Experts of a small language model: 8 layers.
Below are experts of layer 5 (counted from 0) of a mixture-of-experts language model. Rows are named router (the router's row for the expert), gate (a neuron's input weights, with its number), up (a neuron's input weights, with its number) and show model dimensions 0-159. Each number is 500 + 40 x the weight over its row's rms, rounded and kept within 0 to 999. Numbers have three digits each.
After each expert's rows: a language model's description of what the expert responds to. This comes from a sample of Wikipedia text that the model never trained on.

# expert 13
router:497481551491509544487475525397520539569542455583447518499453448465521494570516497530506429509506531483450517474551483540504566476509520507539462477452499473533527498439578513518414541485442540518428531529498533524417448463475459505516431561534568484492544469510511452461569435533465526465465547500452522546474569471577498408511486532523518454536504442500477511485458442509451474540484474572438540496547531561463465541481520458473484491492533537440484515456486435508451550536515529
gate1:473467476575422403504522495495495419497498463507516424471500477461468457458503541413499475609538455548505495511482486563447487548494521476467418504476524534541509532477503508534469541499506481506517428526507494540519490460499626573486543522526505631495425543450517510526482587546534514479469483488554510485521476483512501493504477489547494491587437544509570530493517475483507521503552522516570450522466500562574489481487515573478500391548471496480522504509480532498452487479480489
up1:470497568557472415523480512454571419546525473536490490445517443423396513441525567462475460569485417540426495467511469526512524501539493564481455528449559481618510532434542494474487537547510479485487445537489500472475438488493559535548545476498525546495456526533465490463550567565529526464473521520583507496489481453511480517506495507529465483542521524545523432507493442408454489563518464553446461511486458538488537504522468539489508489495517477491485526473541552484535466521476424
gate2:501533530450531514533526483563508527465519537513544487493522476477504554513565607532477437479488478513498500565450556491456484514555542538506426575476537545582440461496475489624512524476527587463563521540489495513460526477521553516410474506519522555537480513427477564472504573502480537473449523473488566441475427519518479473482505477503572525452491433489507521459457474536487537471522522462481540482470468504489509534451468496512502499572490542586482523560564560552464512462447566
up2:492532493501506504613454474464466513508494488535469510456482476555583511500488561492513484500550482465509541486523473457540463481478595484453455527532464479459452457530513505511505532451488509510547425526554471544504554505517507524423420579443446451411480477460521491487440510438487510491459464499441533503526525523519514502568476451489463536531534479438524500481409503541535489521561564472512486484477453429494475560459527500421542537496495476502451484464498457543515423552584622
gate3:512458497493424531574558501497452456527526464520497509543552495463455499432577503454578442515466527537520527477511539430540529508558482530472520459496448439489441552510513536495420556428476504441466457491439515522497525502483503425507503470510503482551536482558447506456478500483454464508583549530473495539508517482573505477465574507545534500477402598536485518507520479508506494534412406488496521531520439491578515441485511480520502573540463453475505519547495521567551537445458473
up3:478502499500514479445569478511479577481527484501480498568453516526553498532559549469493511485478483407516585545467495513501534486578533512474545554524457474503537431526479539509484512522480489502474473502512485530495467428555521548412484411499522426523487406540529479504470455450471504527382520516531532487494504454450479532548552461493489516475518549453486478581493528521478496454477514475481506457484565545461470496540550451501504484503482553487505608630516402434460507482495462
Letter l pieces. The letter l or l-clusters, alone or word-initial, as in dead-l-ine, torch-l-ight, G-l-oucester, with related pieces like cl, kn, sh.

# expert 22
router:448517511483445552460533493550496570517503519529487459560512501470525537546514508485488522458464510460511532444498434496510536509445515555521496529507495473496488455457481520468435527428544525510448491534457458426505542492531442531507580534548556503481445509497457539579525563419451564577485539467494489492523552490526404542468546545477545514547445514497537560481523482576533576520565529485563555504551537510475572439467538447480471435430433538509538465514449490525422506531501500
gate1:529540522604497554498579451443474506540475510492514515543543524559477505473441558495474427481489519516510554503493446510529468486576506577556485517512407496450535525539531440450472469417550471505488416533536534473421518481456455478509518521434507517559624539550478501502461512482526489531523513474466489511546486508558544521525490517459464535461545540472500490507527455541461473538525505483521550456492461493549447435534447494508488562570436506542537446472455508426519460571534534
up1:545462457468532566485467570457464513498487515526483501524547527531527513578444581588382483554447526524473525465562499527535526465492509486493485512492484509515497415526461512480469472495540555507564477437538517515414546514493504530475442578460499483499612486450500464489423518497524541566505459445458422466536475507537517485442544499538456518487530421474469510487482458554506510452505454479540536457543486538516505568541476513555472546511495526471402451489442581485515511499524491
gate2:425424533476496510452499466514559458471518563535458468493497513481493468533547499580537527469505604538488529459588475468486531474508503462528530478535562545504438487555433506469557503507469474535476473459504560487475529536625554569470450549542483557432508527482454462504514480485434531581507459516591542479528490524500504432439467529489487497458523542518557497591516536513490491537520478525520492492523561501561443533538426490517477532489512540495470540452451456482461530526493584
up2:417532474482492500474454454513495460521422468476514456522531495629492437502461499570530536398510501479482435494485509500513474455566462551541458616549521495515543483440546469490503467428435525519443499526499487521509518471605573473479504518461467512524474481526516577511526468455453490506498465556516437593556558560517518560447498479445490511485497523501498524527498512537462603507475454512504465531450480486501488515480478410488502518418499476512514538444480481538512520452464514
gate3:453510489535480436493437480512508495489538616472426484521477477543580446537509516452439588459475521520487490411532483485551506498501500486493482551421466433498466566476466449473451517504464454567589578522491553452521488528523473553497514478498521577530457535462516429495434555503471541513522503430508507569519424478473560555526468526551514431487483504522517527490508435530457497480551531457564514467440493536498484497462480521486587510531451478521509534401529487488509483479544504
up3:504494517502512557499527488518487527535466476543532470471482446480483490583495499564465547462524456468576433504524468536519477543500513538501477472481530521465504451561442520486514506498528507495421480473481547528477527523541486466495517505563489574476469449522573528503598519555498478541481492556510516575447551470520535498444581585544502496505408570506429514472536518463487578445524450457546504526565525443586445433532487547449489523530516496487453551560455562485566575461463478
Pieces "as" and similar. Mid-word pieces, chiefly as after e or se, as in e|as|tern, pe|as|ants, g|as, Rele|ase, and also du, ial.

# expert 12
router:460488497489539495520486505496493500530505520499568558563466539514475495530544517562412516506491510451460441514527485552505555483509502494539487556395498504507515488478450471477525546493440535510459455459489484474587476493562462448467476473507424561537519470496525537536539515553541423520467504522387434540495521499486546519570545542564555397449454546421472449473540467542458457511546518493475442463440502464543508559435536556479449543509490466498468542464475504432445521459479525
gate1:477548496479501486451441589569515506459567509480480570535493445526443449531450484503540444517460509467563452521568488538502467483506463496529506529516494554480482507499474417540589513509510590533529525465419519470414515455551471504561592576493522481593437490504455511485547488519449481429514514547495503507475500493468484510487525510434541496473555560491547588478462532524506499548507507472505498537574449484491498539529478487534470471523524558526530434448530560557505586498452473
up1:536463486532465474532491515546442506500521469537510479472473517485512488485464485464489575421475501546510529429511523492540499540565441481455512462486623495529461571529497507575493519489510502493471540533472550503435544567465500578480451514456538601463527526534448528516490521500526540429511554404526572441496488526486552498483519551514513500483483466596383530512519519460497585449492506491540482524462549513481532490497516506490547437567441467553478475508465470597487491515504572
gate2:531397575592411486534525575503435502513416495532514496494489513500543498499461466507477461463581529530513484523471483486537524497497517541590471431514526515469488515495601517541524415467511439507451481442534468490534546486495465455605481550434504556495447490515577513504539479487525522449425530500480495508497567461503538529576526497550510553480534497544498405536457508461481485515513537439544543520479568523507503514584533537523485492477501528550531507511491464559459469479520457
up2:476492514471480473482487456484563539496463460546529472483444439449546547531553449488457516586510512478435485502462472433510507540541509531492510515501511512489464485482492548448441479390534475514511506473425519479498377524494472452441552471475507457546515555591411547495489577475480421574480532575528458468437435506468431548498492525480516523476462539508502502470492442534534542501446554529443543534498488534477448504503484565458566505570451439524532524496508552516470506506460509
gate3:549595465571540515510617419529464521521448484525519464498515370506476521546516593548524413496569485558498514514453439484497482540424507477517462492507553521422499476485516504471499526542525545470451545519569449505536518454543502544436458559538475477479519461462512499500506436479523506521475515468556564455511503479525490514540458491470501494497504509479508550500495489508464560532496533526519528435469503526470574585510516524500508432440454573495520595529515500508490499556439458
up3:491520501552457482494598528562484452444540512544578493485451481521580491513486488491481502451517594477449561529510448514476532451542603473519527479510566512505559478521556503567467461473511532523531517519479486540467420469432484486569490500525580424487502518508523516504462491510521518515445567554489492410546530495560535517524517521476516546491443482537412513527487545477525504461499516464436522568458520492510554476530508434568434530506423553528526475568507555518516498501435559
Vowel endings of stems. Word-final or near-final pieces, mostly a, ion, ic, ine, in taxonomic, foreign and proper names, such as Plant-a-e, propagand-a, Europ-a.

# expert 37
router:532524529480536468516449509461501433554520498492535511485539490513473545516576487503489507468506528448533599460473554575495509496517487497560462566480490579494597473424543514533519494555445538478492424476465496563498482489425539465503565524507505440487526549534493546424509574512450476515514544453493501487512577450535587461505527448539570463482494461509467587442473576529522503499490554548468490397411512508540548565520494522496516528463441513473507487482466488495485484487442538
gate1:494405443492514474497474606496580545519530549474441529468547447480472476443476437507462483572567468538514479523522504535540502566417492485513542484487506525514491564461540571532457573494519497544470528518499496523503509490475516495510480555429510502482499492455541489491471463448572520457483555487508440527502481440501441538504455491515475474538488533479560512462477494436567493524489521471641484506445529525524527536509537619421484483471522562527475481430525468504460450534464437
up1:484448479486415451534481607485503508527545550446479477474571473433528444511454534531504452580502538510547569473610493523507531504496466492513523494550537497480479541421436508418465548476514471525472529516519491517491501453516517546538533536507479539517512576494510465473450489452474560552528494537556481514492483445518477549479485481527492497560537496477539517488432542481564451526479515388594492529486429547503490528524531518481456570504525458460451429451548438491461556494459454
gate2:449485460484396572541495462489492498533427499487540453599542541444602533484502530523537507491538516467442448570491506495556501524470487447454498509482501504524446468517516496446472522487534513497481466490460578497492515498447455473518504517488463479473456466494514457484512505493487640497504565483465505559454523502451450459570467531505464495438439541415463499434472501556457499547500497426468525470543468479530535464467498556444489497447516489562463465533428457414462563523511543
up2:454600492491468520543462530561468430508451509470479379554537503548468569476510558469464471522527511521489542506511478467497498503540458491540505508442512517553528534492482532461466499511515495445489516591478607527547448427509448433542493517499454524534470515492487554491479499494415541502491585484523531553479436566527489506534451485530496491435463553429465499463456493560481498528514506436510560500544449533495505502459441519447608526485497524486536543542475451450464577544515473
gate3:571542461489496514495495538461506541454427478539465473560459467524575451531480531437534460541543469515505486576508506409563496483501542472533487505470480485520553516480565505572415498418476495455477457495557497479526483549471449457462491465515539580535536577558448495493438496489436600538480501523490528514465502518488496452418496396474507445513475426516583556501505477508542468519509535549512535507466498503530464479454449494557506527552490516466484529569559501568485502488446542
up3:507534528567440515516488508493508552488544452513495556483574426518567467529498528511470496497511486521446491426431515498572507558505518477499524497557535503577455546444425533505477503447509519511483552537469586432522482445512450571502486552498522506469470486468472553503498499491521542458527500512557456584435460437465494490468511476447567531567478526462420491537453459516555523440494497471503427573539449509410539542513498549525444531430589486535516436456466500517468484528511507
Letter t pieces. A lone t inside or ending words, chiefly often, also brought and Chevrolet, plus word starts like It, cont, ret, sc.

# expert 32
router:475493424497553414483490451472530476541478537413541507424476452484474572514498482439555445543513442435495535559498550506584483495473467460529439478495470553502503416489461500509459511550474489495544478550548474464520498532423423479448443501489462518468475567548509493528489428456574520512496540543437519505503557514533459478520497441521501536523509512419537522487555465502470512552581541557472508489486455521527496491478517558479445473445446482477448549452503534541539436469505584
gate0:556485516515471459466456479479509483515496542478485398484474464590438526453559530484535490440438526444465566505493505543496467448457567466423446540473478465525463550476521483455464438460443461521548525477508509469468466524562494519519531487484504474484493441504443496501536537492543515511539472518556467513452513526420486520440545470493522483538543524465491488486548512533494537489551490491446519513586450551540515484475476499362468540571506413433422487527538562505523542597524515
up0:447510587507526495540578563558505509515496493513517418536538483472521478506445510484449521516545485506447505508491469534519543550509555544454546497473585517512546557508554479593564484501487458490430547446496511506561475441531469481511455476567519492506484471439512451539451537417518493536461435446525496482498500520448491454446532531522508550491551422460512426522484477578523493508487538479462546532560442461419474452440513485488521428561548563531484504575488546479466527544444499
gate1:465457496509548544584503478424502460521481500478577584479510447500517472485495485441504497523505383443544522498520464553463561535525520476547481460476467454511526549508528537530536513509476491485519556428425489544466548548443491488534523503491552529487492415481460517527512545615476489457452535530515545444490467467452485487513458497502535501532487522549526483602518444489552534499483489507432455495567500544535604482535555494577588497462492483498488429491518443516564528467482530
up1:459431549449514499487525531519512477521492497477539504466464548456552488499511506458521469456502422468540589468513535547457511526571498505542494532487449500463501562492529521485497450558501468442484552505482547503537544511525464514483525510494570547480494542459382588497575554537513511463412476521542470552484464510511489534431501545549516583514451536477444588535564478542469478532554507447414514571574456479533553457502478517534542472506477454492485440406499476523559518501511481
gate2:454505496593474488470483529463497486453496486588570471546497529472547472513535484565531457568519504470500493471465466521450579532493548406558482532485534498510507483520551539507507486495465567494426515476429510528544511468500464554530555505483496464493513478479519450479486491499501430434523442488395542539481500486475518467540566506520536524509505488612464487474492529515503397403501477423517458474440482422416494479484570536461488518498520501552514488506549494387453523524500511
up2:491490500468469526550433525497477510491540487432483532518506470539537476552468486442497545408483549563480555517505515471504451475483484558467508552553579466473488518554468453504503524486551429514485541540540505475453476533480592440560539495471501506517503513562517405462527529566471506530516499424569464411450475464505482483470531518483489512498545515472456481400429544532433479485430516486535506402489466515500519531540476467516573562413577551450543514515483474537508466477459481
Foreign surnames and separators. Consonant pieces inside foreign surnames (Kütt-n-er, Zakrzews-k-a), accented UTF-8 bytes, and pipes or slashes after names in tables.